config.yaml
num_hidden_layers: 8
hidden_size: 192
n_experts: 16
experts_per_token: 1
d_expert: 416
d_shared_expert: 0
hidden_act: "swiglu"
moe_layers: [0, 1, 2, 3, 4, 5, 6, 7]
router_score: "softmax"
normalize_top_k: false
routed_scale: 6.06
balance_loss: 0.0176
balance_bias: false
router_bias: true
init_std_router: 0.0199
lr_router: 0.000611
vocab_size: 8192
norm: "rmsnorm"
norm_eps: 1e-06
tie_word_embeddings: false
optimizer: "soap_variant"
learning_rate: 0.0128
max_grad_norm: 0.5
batch_tokens: 131072
max_seq_len: 512
train_tokens: 539100000
max_steps: 4114
dataset: "wikipedia_en"
Below are experts of layer 4 (counted from 0) of a mixture-of-experts language model. Rows are named router (the router's row for the expert), gate (a neuron's input weights, with its number), up (a neuron's input weights, with its number) and show model dimensions 64-95. Each number is 50 + 10 x the weight over its row's rms, rounded and kept within 0 to 99.
Before each expert's rows: "gets" lists some tokens that make up at least twice as much of what it gets as of all text; "mostly gets" lists some tokens that are sent to it at least half of the time. This comes from a sample of Wikipedia text that the model never trained on. Tokens count by the router's weight.

# expert 4
gets: ".", ")", "\n\n", "\"", "\n", "="
mostly gets: "]", "\"", ")", " wrote", "”", " known"
router:52 63 59 65 44 57 55 52 36 44 46 47 42 43 40 51 50 55 50 27 64 61 53 60 59 49 28 48 27 40 43 53
gate4:41 49 43 68 66 58 54 38 53 42 59 49 38 44 49 47 40 49 51 59 63 54 61 57 39 38 51 56 50 74 60 44
up4:39 55 44 58 70 40 58 49 53 45 70 36 44 44 41 58 42 54 59 46 36 35 49 60 32 26 62 56 61 68 47 50
gate5:70 39 61 45 52 48 52 53 50 63 49 62 53 44 47 59 47 34 43 49 55 46 55 68 48 47 38 52 40 47 47 30
up5:61 30 62 40 58 58 46 64 49 43 52 50 45 54 47 51 36 49 42 55 40 38 43 69 46 50 44 46 34 54 48 35
gate6:54 55 52 48 46 56 42 54 42 41 53 43 50 60 53 62 37 48 53 48 53 51 44 54 50 55 57 61 54 62 41 52
up6:46 52 79 34 48 62 51 42 40 44 51 43 47 58 50 39 33 60 57 50 55 52 38 50 28 47 50 62 47 63 41 61
gate7:43 51 47 56 50 42 47 62 70 46 49 44 47 30 60 23 38 57 46 52 36 50 43 55 75 63 51 44 56 50 31 53
up7:48 45 44 64 59 47 34 66 82 59 59 49 53 37 61 34 53 45 41 52 39 52 46 59 68 69 50 57 47 57 61 46
gate8:45 51 57 35 51 33 47 54 55 55 29 54 52 40 65 45 64 55 45 43 49 30 59 50 56 47 47 44 60 56 58 64
up8:47 50 58 56 43 63 65 44 40 68 66 70 48 54 49 55 29 57 52 45 41 56 44 61 45 30 70 47 51 45 35 32
gate9:59 45 64 52 41 51 47 60 55 63 50 56 61 43 60 58 47 49 54 67 54 58 44 45 45 44 38 50 41 51 39 33
up9:54 43 62 43 41 52 51 62 48 39 50 51 46 44 65 47 67 64 55 48 68 43 71 33 54 43 59 35 57 49 59 40
gate10:46 47 55 63 27 50 39 72 51 51 62 64 65 31 54 38 54 49 45 46 45 49 75 35 43 50 47 38 46 54 54 39
up10:59 46 44 45 43 37 73 47 48 52 44 43 48 59 50 39 62 30 50 33 60 53 52 31 51 42 55 61 48 54 69 46
gate11:42 54 35 46 55 67 42 68 54 51 32 56 47 47 61 68 63 68 79 48 44 46 46 61 55 44 67 41 46 52 36 54
up11:25 61 52 30 61 64 55 47 52 53 47 50 51 35 52 56 52 53 42 68 45 65 45 36 64 36 60 49 65 43 58 47
gate12:38 55 54 41 34 23 53 46 71 21 34 44 61 40 55 57 54 38 60 34 43 53 50 53 55 44 44 65 60 44 37 44
up12:60 58 44 72 50 61 57 46 33 62 81 58 43 48 54 62 51 47 47 50 48 44 38 37 52 48 43 46 52 53 61 61
gate13:58 61 43 61 45 60 46 54 43 57 49 41 56 35 54 59 57 47 56 27 42 29 45 67 44 32 56 60 41 73 33 55
up13:46 44 37 60 41 46 56 60 48 37 71 63 49 55 59 64 54 45 66 63 58 55 61 41 52 62 38 37 28 53 51 48
gate14:55 48 68 46 67 55 48 62 46 49 49 60 60 68 67 51 48 44 68 48 35 65 45 50 68 42 47 56 38 40 50 56
up14:57 50 61 46 45 67 42 50 46 46 59 59 63 55 60 47 46 52 46 42 54 60 42 53 54 43 38 51 40 48 39 54
gate15:58 45 41 41 49 44 31 55 41 56 55 51 58 70 61 27 63 69 58 43 62 47 47 56 43 62 32 42 37 61 54 45
up15:40 59 63 44 27 39 50 41 56 52 37 42 38 53 40 59 64 41 69 48 39 62 57 74 39 39 53 58 46 55 58 44
gate16:55 52 56 55 40 52 42 41 28 48 39 47 55 74 48 47 71 54 40 46 50 46 55 50 54 35 35 52 37 42 33 55
up16:64 51 69 35 51 52 45 55 70 44 50 52 55 40 47 56 61 50 46 26 50 50 50 43 59 58 43 40 59 43 62 64
gate17:62 51 68 71 48 34 50 43 41 54 65 57 35 56 61 25 43 62 45 59 67 49 60 44 64 52 40 54 48 51 50 42
up17:61 51 56 56 36 39 37 44 38 71 42 56 42 70 58 44 49 62 57 66 56 39 63 50 58 44 46 57 32 34 39 40
gate18:60 53 40 42 44 43 50 56 57 39 47 63 60 54 67 44 47 77 54 56 49 44 64 53 52 37 43 31 48 53 53 38
up18:56 48 39 60 54 60 58 31 55 58 65 32 51 44 34 39 50 39 50 44 52 62 41 46 62 59 52 68 60 42 49 50
gate19:63 54 49 48 62 45 44 38 58 67 54 56 73 53 59 42 62 49 52 49 51 42 47 45 43 49 46 49 52 28 42 58
up19:54 58 55 53 64 51 43 54 43 42 48 62 70 48 57 47 53 61 42 48 73 50 56 40 59 51 55 58 28 39 56 52
gate20:46 47 51 62 61 32 59 44 60 43 50 39 30 47 39 57 48 57 41 56 44 41 46 60 50 57 56 55 41 41 44 55
up20:38 45 53 58 53 31 47 33 53 38 59 47 38 49 40 70 54 49 45 64 44 38 38 55 44 53 41 52 40 41 51 62
gate21:34 60 59 64 42 52 62 65 46 47 41 48 43 44 53 57 53 48 39 66 49 34 55 51 57 40 31 36 53 41 46 57
up21:50 40 53 50 54 55 41 58 51 52 71 65 54 49 44 45 51 50 36 59 49 48 42 66 55 65 49 54 57 44 55 50
gate22:49 44 39 60 60 66 53 59 67 64 51 45 51 63 63 53 52 49 40 37 55 44 43 54 46 50 52 61 60 37 53 52
up22:64 44 57 40 58 55 70 50 56 61 46 52 44 50 44 49 48 72 32 62 34 53 50 41 55 66 59 46 62 52 54 54
gate23:43 41 46 57 37 58 42 53 56 67 55 52 63 41 51 68 75 59 59 58 30 44 67 36 45 43 58 50 39 62 45 72
up23:64 38 35 52 61 42 46 55 52 45 37 33 49 52 49 32 39 48 53 47 69 46 40 60 55 67 32 55 64 43 51 39
gate24:35 23 65 66 47 52 38 63 59 61 38 44 46 58 61 39 54 54 40 59 40 67 37 55 47 56 52 61 65 26 56 60
up24:48 50 64 62 42 45 53 59 42 46 53 58 46 41 42 65 52 36 49 55 63 45 60 57 41 38 61 51 50 47 55 58
gate25:59 66 43 47 59 50 36 46 54 57 48 47 43 37 55 47 38 63 62 34 51 43 59 58 45 52 49 50 50 44 51 59
up25:71 64 59 50 51 56 41 44 52 40 49 67 35 36 64 39 58 62 52 66 51 50 59 45 43 40 53 54 60 37 74 42
gate26:52 46 66 57 56 59 67 38 45 51 52 37 54 46 53 52 57 56 61 57 34 30 59 41 38 24 52 67 52 42 40 61
up26:51 48 46 52 47 70 45 27 65 47 54 58 50 49 51 50 59 47 35 66 41 44 57 64 27 59 59 59 35 64 37 38
gate27:51 52 38 67 50 49 43 40 44 47 40 37 64 50 41 47 43 51 26 21 44 40 58 56 46 62 46 55 42 41 48 58
up27:40 34 46 33 56 52 68 57 64 49 47 44 42 75 57 45 46 45 46 86 40 55 47 46 50 44 50 28 38 42 58 55
gate28:47 55 64 61 51 52 53 54 61 61 59 61 44 55 72 40 40 62 52 46 41 46 51 55 31 68 58 55 55 48 46 26
up28:49 34 62 46 56 39 36 48 32 41 48 35 56 60 45 48 58 52 47 48 45 44 46 66 46 51 77 54 36 46 62 52
gate29:59 42 52 60 50 65 61 56 62 78 42 46 43 42 37 47 53 59 42 44 43 57 53 59 31 43 37 39 42 45 58 34
up29:74 51 50 50 56 54 62 50 57 74 54 46 54 42 42 47 44 53 56 61 42 51 64 38 40 46 49 27 57 39 59 50
gate30:47 69 23 50 51 46 50 50 59 35 28 45 42 65 34 51 67 49 55 54 56 49 57 40 50 59 52 42 51 47 32 71
up30:52 49 41 51 61 37 50 80 32 60 60 50 43 38 47 45 56 43 57 37 35 52 47 35 58 60 48 58 50 52 51 49
gate31:45 59 46 52 54 42 52 54 53 61 51 45 30 40 60 44 28 38 43 39 48 70 49 26 66 47 58 41 63 42 58 46
up31:47 57 38 45 50 51 60 53 51 58 52 54 37 34 56 62 30 35 46 40 48 78 47 27 65 42 62 48 63 40 56 46
gate32:50 46 57 44 68 40 56 37 45 52 63 25 47 57 49 44 48 57 49 63 44 51 49 59 68 58 41 54 61 43 43 25
up32:38 36 59 40 69 46 54 41 38 49 66 36 54 52 62 58 46 50 35 50 58 45 59 68 42 51 52 61 68 51 51 27
gate33:55 52 37 67 49 65 40 68 45 36 58 63 54 50 59 46 62 27 56 40 48 73 47 52 45 45 65 41 44 44 53 53
up33:17 38 50 51 50 64 26 56 54 36 59 52 45 36 38 46 51 54 49 27 56 41 34 39 56 50 55 47 50 54 53 39
gate34:53 63 47 60 42 73 47 42 40 51 53 68 42 48 35 41 57 48 42 45 71 53 57 47 42 53 45 50 46 40 42 54
up34:43 37 63 48 43 36 48 61 44 32 58 37 53 48 45 55 43 49 58 42 31 42 41 41 59 48 41 47 51 52 64 46
gate35:43 48 54 45 51 45 42 27 51 38 70 42 35 26 45 41 53 49 53 48 62 59 44 49 53 68 40 50 33 45 51 54
up35:43 64 28 66 43 39 56 56 71 51 43 43 50 56 60 57 59 53 51 48 51 52 59 55 64 48 67 45 57 34 40 44

# expert 8
gets: "'", ".", "0", "–", "1", "2"
mostly gets: "′", "000", "″", " km", " ft", " million"
router:50 43 52 58 65 45 63 46 51 57 59 42 50 43 51 54 55 34 55 30 63 69 51 63 60 34 47 70 48 56 45 57
gate4:52 52 55 60 30 35 63 50 51 59 60 40 28 36 45 55 68 42 41 52 50 39 45 56 41 47 65 64 43 58 49 41
up4:49 59 59 63 49 51 42 38 47 37 46 49 48 57 47 52 54 49 44 68 47 56 47 58 63 52 34 51 48 71 37 53
gate5:46 51 66 71 59 58 67 38 56 34 55 60 61 59 43 47 32 54 37 59 61 59 54 46 56 45 52 58 55 52 51 58
up5:60 56 75 52 63 56 46 64 40 43 38 60 50 44 45 45 57 49 49 54 54 47 50 53 51 40 43 53 54 45 60 42
gate6:48 43 34 44 59 47 44 49 46 41 62 57 54 69 58 50 37 44 43 61 28 42 59 60 58 62 58 61 41 53 58 54
up6:53 31 48 45 81 37 62 67 50 53 57 68 46 50 53 46 33 52 60 60 46 53 39 54 70 59 71 50 50 48 69 54
gate7:58 37 41 47 49 55 53 36 56 48 57 46 37 40 40 62 40 26 52 64 45 47 56 45 45 41 48 41 54 51 48 56
up7:57 66 71 54 51 46 51 69 54 44 52 47 64 67 47 52 50 79 51 59 42 67 41 61 54 49 52 36 51 46 61 28
gate8:50 66 74 38 49 57 48 60 58 61 59 36 40 44 60 43 49 48 56 60 42 59 65 48 52 46 49 61 44 32 50 39
up8:42 36 41 40 38 43 42 61 44 43 39 68 36 46 52 44 39 56 48 45 50 19 55 51 57 42 42 54 61 41 46 47
gate9:48 46 41 43 70 56 58 44 56 66 62 45 47 58 40 69 47 43 51 40 53 55 40 40 49 39 54 55 52 44 62 49
up9:49 55 68 47 31 48 60 52 45 46 61 48 46 65 71 52 48 62 81 42 65 50 34 60 41 38 58 29 65 69 52 48
gate10:59 44 41 51 72 43 61 66 49 49 55 38 51 57 58 36 44 53 70 57 51 63 62 39 50 52 46 51 40 60 53 43
up10:56 51 47 53 54 52 64 68 46 50 41 35 46 37 67 49 55 52 64 47 57 58 39 40 42 60 59 56 52 56 57 40
gate11:47 49 58 50 36 51 53 33 59 52 51 51 55 66 42 34 54 46 44 29 54 37 48 61 29 46 55 63 62 55 46 46
up11:50 57 55 52 61 43 56 37 51 38 36 54 57 49 44 50 49 46 51 55 41 52 67 50 60 69 34 27 45 52 34 54
gate12:60 60 47 21 42 43 46 36 40 66 36 53 41 50 63 47 63 48 42 52 48 41 56 51 50 48 62 54 52 38 58 57
up12:45 66 46 35 41 38 52 30 48 45 59 52 71 72 50 54 73 44 48 63 46 58 40 52 29 46 54 39 63 36 44 47
gate13:65 48 36 55 65 50 37 52 27 65 41 54 49 69 48 64 49 53 71 53 53 46 51 60 43 52 38 60 64 58 42 53
up13:45 44 46 37 41 47 46 37 72 56 55 34 50 27 68 43 51 33 35 30 45 58 30 36 46 46 46 41 56 52 41 58
gate14:56 58 50 41 51 42 40 48 45 53 63 45 38 62 55 47 40 55 45 42 48 55 61 49 55 37 55 48 61 45 56 48
up14:66 36 47 39 46 49 40 43 49 55 52 39 29 53 55 39 47 55 43 41 61 57 57 50 66 52 66 43 75 52 46 56
gate15:63 65 51 67 56 49 73 30 35 65 43 45 47 57 48 57 55 34 57 52 56 59 44 74 54 49 65 49 53 47 53 47
up15:35 57 49 38 66 36 51 51 40 36 52 41 67 51 28 38 51 48 45 49 31 48 67 49 50 52 46 53 55 68 40 61
gate16:62 57 54 54 61 65 45 48 49 52 51 58 35 58 56 33 40 45 59 45 52 42 51 52 38 56 50 63 44 46 37 61
up16:52 64 68 54 70 42 45 46 64 41 45 49 66 53 60 59 48 47 64 38 48 51 51 54 69 54 40 59 52 62 45 51
gate17:52 50 44 43 48 48 46 59 42 46 50 71 39 76 66 58 16 45 63 55 54 55 57 58 77 52 43 35 54 57 59 51
up17:51 34 45 38 48 51 44 57 51 43 55 38 55 73 47 44 24 52 49 50 51 33 57 59 66 38 47 44 35 55 58 72
gate18:55 53 65 55 68 48 55 38 48 52 52 51 34 60 48 49 40 38 47 54 46 58 54 65 51 41 50 51 45 38 47 42
up18:65 66 44 56 45 42 45 21 54 39 64 41 54 69 39 47 44 48 66 49 48 48 45 51 42 52 62 56 51 36 70 49
gate19:51 38 43 61 58 51 58 65 46 50 48 42 54 64 46 55 36 43 67 52 29 51 57 30 45 49 67 43 56 49 49 43
up19:42 35 42 47 52 36 35 54 46 49 68 48 71 58 49 55 39 54 67 44 31 53 48 67 61 49 43 47 46 39 44 47
gate20:46 60 63 43 53 62 47 62 69 35 48 43 40 39 53 51 54 37 46 51 33 54 59 62 64 48 50 32 68 57 61 62
up20:51 39 37 54 58 34 57 38 26 46 51 52 56 58 42 47 48 63 42 49 55 64 40 37 37 37 50 59 37 51 33 42
gate21:48 61 66 52 74 47 47 61 41 48 59 43 27 46 61 47 60 27 49 46 45 51 62 62 46 41 59 61 51 27 49 55
up21:49 59 39 54 55 38 35 40 51 34 62 58 61 45 54 54 51 25 33 42 28 48 58 64 55 55 56 62 55 42 70 56
gate22:58 79 30 48 45 49 48 43 41 58 33 38 50 58 44 58 59 64 60 46 60 36 53 64 47 45 54 44 57 63 37 54
up22:44 87 53 57 56 63 44 42 44 40 46 46 52 43 52 55 40 51 73 54 52 36 35 69 54 47 43 69 45 47 46 55
gate23:45 56 58 40 50 49 59 58 75 44 46 42 64 32 51 45 54 51 41 43 45 45 63 42 37 55 53 73 40 46 44 50
up23:34 62 74 38 53 44 55 53 57 65 50 57 60 46 45 44 75 46 50 41 34 47 75 58 46 56 50 66 50 37 64 49
gate24:47 72 52 52 56 36 40 42 56 47 66 61 41 41 35 60 54 30 41 44 42 54 37 54 47 48 48 36 69 77 64 49
up24:56 49 44 42 48 50 64 49 58 45 49 55 72 50 46 53 34 59 33 41 51 50 66 57 38 40 52 75 45 50 40 50
gate25:54 56 47 45 44 52 55 39 39 59 53 41 37 63 64 47 52 46 44 42 50 40 51 56 37 59 48 61 42 62 54 66
up25:53 65 49 59 62 47 56 61 45 53 30 42 51 59 50 51 54 62 45 46 51 31 52 46 49 40 30 46 48 44 51 48
gate26:57 48 47 57 37 58 43 49 51 29 60 59 67 47 44 68 46 49 42 60 48 47 57 59 44 51 20 59 60 53 38 52
up26:41 49 34 58 48 53 48 43 45 28 58 55 68 38 49 67 37 28 42 56 47 51 65 48 52 61 33 58 54 40 30 65
gate27:36 58 57 66 63 43 48 55 50 58 48 60 62 66 47 42 46 52 62 41 33 49 54 50 53 43 71 58 47 47 55 52
up27:52 43 48 42 65 63 57 46 63 37 51 71 48 53 36 54 51 45 62 29 35 66 43 40 37 50 56 38 55 55 43 38
gate28:45 64 43 65 65 55 61 40 77 43 44 54 52 45 37 35 60 74 44 53 45 50 54 49 61 48 46 45 37 39 77 41
up28:51 48 58 46 43 52 59 56 26 39 64 60 42 63 45 52 52 48 47 47 58 41 55 64 41 38 68 29 31 74 50 39
gate29:45 48 39 59 46 52 37 61 44 50 44 50 62 48 54 44 46 46 51 58 32 70 41 62 64 66 48 52 69 55 40 52
up29:60 56 51 41 33 56 48 40 51 58 43 24 49 57 51 44 38 76 41 52 56 55 55 40 55 57 57 52 45 59 47 66
gate30:50 40 57 38 65 40 49 62 64 49 51 57 49 37 64 58 57 40 55 39 54 46 33 49 41 51 44 78 47 66 58 50
up30:49 62 59 37 42 58 54 50 49 38 65 42 41 48 50 58 61 65 54 66 50 46 68 50 59 56 57 60 57 41 59 52
gate31:42 52 72 49 31 36 60 34 44 55 38 48 62 33 59 62 45 45 52 47 47 61 40 49 46 42 49 59 45 48 52 42
up31:44 42 57 45 50 45 41 58 46 66 50 41 24 37 43 45 46 67 64 47 59 48 56 42 39 53 52 33 64 49 50 58
gate32:62 43 48 44 38 47 53 50 47 59 32 52 44 38 66 47 40 35 52 48 59 65 59 51 46 58 38 61 50 51 50 61
up32:52 54 57 48 38 43 45 54 38 68 48 34 53 55 65 27 57 39 71 32 55 55 63 41 60 53 37 76 63 36 50 66
gate33:44 39 41 39 29 39 47 60 56 29 62 45 58 21 65 57 53 68 41 52 40 43 39 49 46 69 43 40 54 30 42 44
up33:42 66 79 62 45 49 44 49 51 55 49 53 54 45 33 52 62 38 51 67 47 50 48 54 57 61 49 45 55 57 71 53
gate34:51 32 49 50 66 39 55 47 47 48 51 57 46 60 83 55 44 53 31 52 55 54 42 45 39 50 47 68 56 51 43 47
up34:49 41 44 46 56 34 53 33 52 43 60 63 48 62 66 57 46 49 36 58 47 49 38 54 51 51 40 76 64 40 47 53
gate35:59 45 69 45 51 50 59 45 47 49 55 57 64 58 47 56 51 47 42 51 27 58 44 47 50 57 53 47 46 55 46 53
up35:64 63 55 62 42 53 64 74 36 51 68 56 40 52 50 31 53 53 30 57 32 49 46 82 50 39 51 39 51 43 46 53

# expert 15
gets: " the", "-", " a", " The", "al", "ic"
mostly gets: "\\", " \\", " acid", "oid", " different", " human"
router:42 40 51 59 62 59 60 52 62 61 36 54 61 59 43 37 56 24 59 47 42 61 44 53 46 39 52 58 37 49 51 39
gate4:53 62 50 49 25 56 50 47 54 52 39 71 61 59 39 36 44 44 65 70 70 57 66 57 36 51 58 48 29 62 49 47
up4:54 61 44 79 52 64 34 49 62 50 60 70 65 48 53 50 60 39 46 51 58 43 43 46 46 42 37 57 53 63 39 35
gate5:47 44 53 44 53 52 25 46 64 54 47 62 52 72 20 46 47 50 56 44 62 40 52 55 49 32 55 50 35 57 70 48
up5:47 52 56 39 53 57 41 48 45 49 46 36 49 87 40 37 47 43 54 51 50 42 50 51 60 60 58 39 58 68 54 60
gate6:56 52 66 71 49 68 52 62 52 51 47 44 50 57 54 49 47 53 54 52 37 69 43 34 59 45 52 46 61 50 29 30
up6:43 40 34 36 71 46 41 54 55 40 48 54 61 65 39 51 62 47 37 57 48 54 47 58 38 52 59 55 52 44 59 55
gate7:49 62 38 56 50 60 58 44 61 42 28 45 35 67 41 50 55 58 45 53 58 53 30 49 48 60 50 42 52 51 36 42
up7:53 38 53 50 36 36 52 29 49 64 82 46 47 29 67 67 47 51 65 49 41 51 47 50 61 42 36 59 53 41 59 52
gate8:53 73 28 35 45 49 37 59 53 56 38 55 67 62 46 49 66 37 50 55 57 41 41 42 69 50 54 64 47 47 50 32
up8:30 50 49 53 61 45 72 62 53 49 46 46 31 37 42 44 26 50 63 32 46 43 48 66 48 43 43 42 59 65 32 42
gate9:46 56 55 59 63 57 49 52 51 44 50 74 38 49 44 65 67 38 50 61 66 46 48 63 39 41 62 54 24 56 53 51
up9:54 35 48 64 48 62 55 65 48 41 57 42 45 44 47 54 37 46 38 49 52 49 44 57 69 57 52 55 60 34 47 24
gate10:58 41 52 59 59 57 47 39 36 60 45 39 39 54 55 49 31 30 57 50 45 46 46 42 45 44 42 44 51 45 48 49
up10:45 37 48 58 53 54 70 33 38 40 53 37 40 45 57 44 45 23 58 60 39 46 50 28 51 47 39 46 52 29 48 41
gate11:44 62 51 60 58 62 70 44 54 36 47 62 59 43 56 55 51 49 41 53 57 57 59 53 49 29 46 49 44 51 44 56
up11:59 50 54 47 35 62 46 32 40 53 53 48 39 56 61 53 61 40 51 38 49 48 50 59 48 49 39 64 39 56 63 63
gate12:49 39 39 46 53 61 39 62 65 64 44 49 49 62 62 55 46 54 52 60 42 34 33 46 33 50 49 43 27 33 37 56
up12:58 60 46 54 49 55 38 45 40 52 45 53 52 51 53 38 47 58 51 55 47 72 53 56 80 56 59 62 44 56 59 60
gate13:48 50 40 41 35 73 48 50 66 43 43 37 17 48 49 46 49 53 51 66 34 41 45 49 45 47 52 40 65 36 67 47
up13:49 65 63 43 66 55 35 50 45 40 50 74 67 44 55 49 46 51 46 45 42 38 39 50 53 55 48 57 51 35 61 52
gate14:47 55 47 42 54 39 52 38 50 48 52 44 52 72 37 51 33 62 38 59 42 63 62 61 43 60 50 55 45 52 35 54
up14:57 53 51 41 50 43 54 47 41 60 39 54 24 59 44 51 58 51 34 65 43 44 60 58 51 55 49 33 60 69 42 58
gate15:47 45 51 64 46 65 41 65 49 55 57 46 54 52 49 53 41 59 46 65 39 58 58 53 45 42 64 43 62 53 71 52
up15:40 57 67 65 49 34 61 41 56 54 51 62 66 55 53 42 60 52 53 44 48 38 52 46 56 58 40 65 38 66 45 56
gate16:49 40 59 49 75 34 48 55 49 55 42 47 32 54 45 64 58 50 41 45 52 35 69 48 55 48 57 56 42 67 73 52
up16:49 44 53 47 44 42 43 58 33 55 49 60 44 63 54 57 50 41 59 41 32 69 57 39 46 55 62 44 35 44 47 63
gate17:35 38 31 40 44 47 56 43 29 63 43 45 43 49 42 43 40 47 54 47 30 32 42 63 61 41 72 58 49 35 64 56
up17:55 65 53 53 73 47 54 46 62 45 45 61 53 38 64 52 53 62 56 47 72 47 44 48 37 61 42 33 72 66 42 43
gate18:46 44 55 44 51 48 41 52 39 38 44 43 40 60 62 58 53 53 54 59 69 57 37 42 57 55 47 44 56 53 44 40
up18:49 54 61 56 46 48 50 43 47 58 61 35 48 60 47 61 64 66 44 39 63 41 53 47 55 69 47 50 43 63 57 58
gate19:62 48 46 55 37 58 47 53 58 57 29 67 55 56 35 49 52 43 39 53 46 41 50 52 42 46 47 46 32 32 50 47
up19:62 44 50 45 59 35 46 38 53 46 63 24 54 45 64 35 58 47 56 70 50 57 44 51 71 55 32 55 49 48 51 55
gate20:52 67 43 39 55 28 54 58 64 51 53 40 35 56 39 66 59 59 50 57 41 48 54 45 45 51 37 39 37 75 72 47
up20:45 44 56 43 54 51 49 66 54 41 38 64 66 61 62 46 47 41 45 55 42 42 48 46 41 35 41 32 44 63 46 58
gate21:60 63 59 47 45 54 58 48 38 57 47 33 55 70 55 41 65 46 63 65 52 40 56 35 59 43 49 36 36 38 49 37
up21:50 41 29 41 52 63 58 59 49 41 59 40 42 28 33 59 52 53 53 54 32 51 48 33 37 35 59 47 44 41 44 61
gate22:61 38 26 56 48 46 48 66 55 51 47 47 48 50 45 45 42 36 47 57 36 42 65 60 57 46 48 50 43 50 40 52
up22:42 38 48 43 56 53 53 42 54 33 63 63 44 51 59 48 43 55 54 41 52 57 52 26 37 51 45 33 57 58 56 46
gate23:41 47 66 57 49 52 59 57 51 40 53 44 57 36 45 44 61 51 42 52 48 57 43 55 50 62 53 65 56 64 53 36
up23:44 44 51 34 50 60 54 63 69 34 62 60 45 38 47 58 57 62 57 52 60 36 44 31 45 50 48 55 51 52 39 63
gate24:48 44 59 47 54 43 72 39 37 53 59 43 50 56 58 48 54 74 46 41 56 61 67 73 50 44 44 42 34 65 61 56
up24:51 39 44 60 50 38 56 61 59 46 50 51 37 57 34 62 54 51 54 40 77 51 53 34 43 29 57 41 53 41 58 52
gate25:51 28 65 61 57 62 57 61 52 49 51 45 34 42 37 38 61 73 43 59 47 55 59 55 38 50 62 48 67 63 37 56
up25:46 44 35 64 45 56 43 55 46 53 58 48 49 47 65 37 33 40 51 45 49 30 40 50 51 38 37 53 39 33 61 34
gate26:64 52 47 38 36 48 44 47 44 37 55 34 50 39 54 42 37 67 46 45 61 40 55 60 38 51 49 34 45 49 53 46
up26:55 37 61 53 58 37 47 40 52 55 72 38 63 45 52 55 38 65 64 37 58 46 61 75 42 34 66 42 72 49 56 50
gate27:48 48 48 65 58 60 50 56 40 56 49 52 70 35 34 58 49 59 33 43 31 47 48 52 42 34 41 51 61 53 40 50
up27:50 60 54 53 31 70 40 65 56 58 34 50 57 66 54 41 42 23 43 68 40 19 52 39 44 46 69 39 58 54 66 78
gate28:51 43 47 50 52 44 52 56 43 55 50 65 47 60 66 52 54 50 56 51 54 51 62 40 50 51 54 65 53 54 52 49
up28:55 30 46 36 49 36 45 71 57 73 47 63 52 63 61 45 49 34 63 41 34 47 70 52 41 61 52 54 44 48 55 63
gate29:42 68 47 48 30 52 57 49 49 46 47 29 47 53 64 53 63 46 45 50 56 40 40 42 50 26 47 70 58 52 62 36
up29:57 58 56 56 44 50 49 52 43 48 42 44 34 61 52 57 58 55 62 57 33 55 68 56 36 54 59 46 46 44 48 35
gate30:38 43 34 35 60 55 47 33 50 54 54 41 61 35 44 50 49 46 52 53 54 46 57 45 48 52 69 50 48 50 64 63
up30:47 58 39 36 46 38 65 68 50 36 53 47 59 39 41 43 23 51 69 45 47 46 54 57 40 41 38 41 32 53 55 53
gate31:54 58 34 52 49 64 48 28 66 46 42 34 37 39 52 56 60 44 44 58 52 54 55 49 39 54 47 58 41 44 54 48
up31:47 39 54 64 42 61 63 50 63 52 54 41 43 52 54 62 63 38 25 44 61 53 46 52 64 52 54 55 41 53 57 61
gate32:67 52 43 51 54 46 50 47 44 40 46 50 45 60 38 49 33 66 34 48 59 41 55 56 68 56 52 48 53 39 61 32
up32:50 53 41 33 49 56 56 53 36 52 74 51 57 46 45 47 59 34 63 59 51 68 48 57 47 52 45 50 61 56 66 44
gate33:58 21 55 57 54 53 51 49 48 53 43 54 62 51 73 57 52 37 69 53 66 52 42 36 51 57 45 53 45 36 54 53
up33:33 35 63 58 60 59 46 23 71 62 37 41 56 47 57 57 37 47 40 20 55 61 44 47 34 63 38 46 50 55 39 47
gate34:50 48 63 43 47 40 56 49 22 38 60 51 42 67 45 65 43 48 40 53 30 38 41 48 50 58 51 56 48 37 42 38
up34:50 58 60 55 59 34 65 68 63 41 49 58 66 45 51 72 58 56 55 54 63 47 54 51 48 32 52 58 58 53 43 42
gate35:50 39 63 42 60 55 33 37 46 57 48 48 55 60 73 48 67 52 65 69 49 62 55 67 55 39 42 43 52 43 60 45
up35:59 56 51 50 31 52 48 53 50 50 61 50 52 43 53 51 41 54 29 48 56 49 53 55 41 56 37 52 42 62 37 48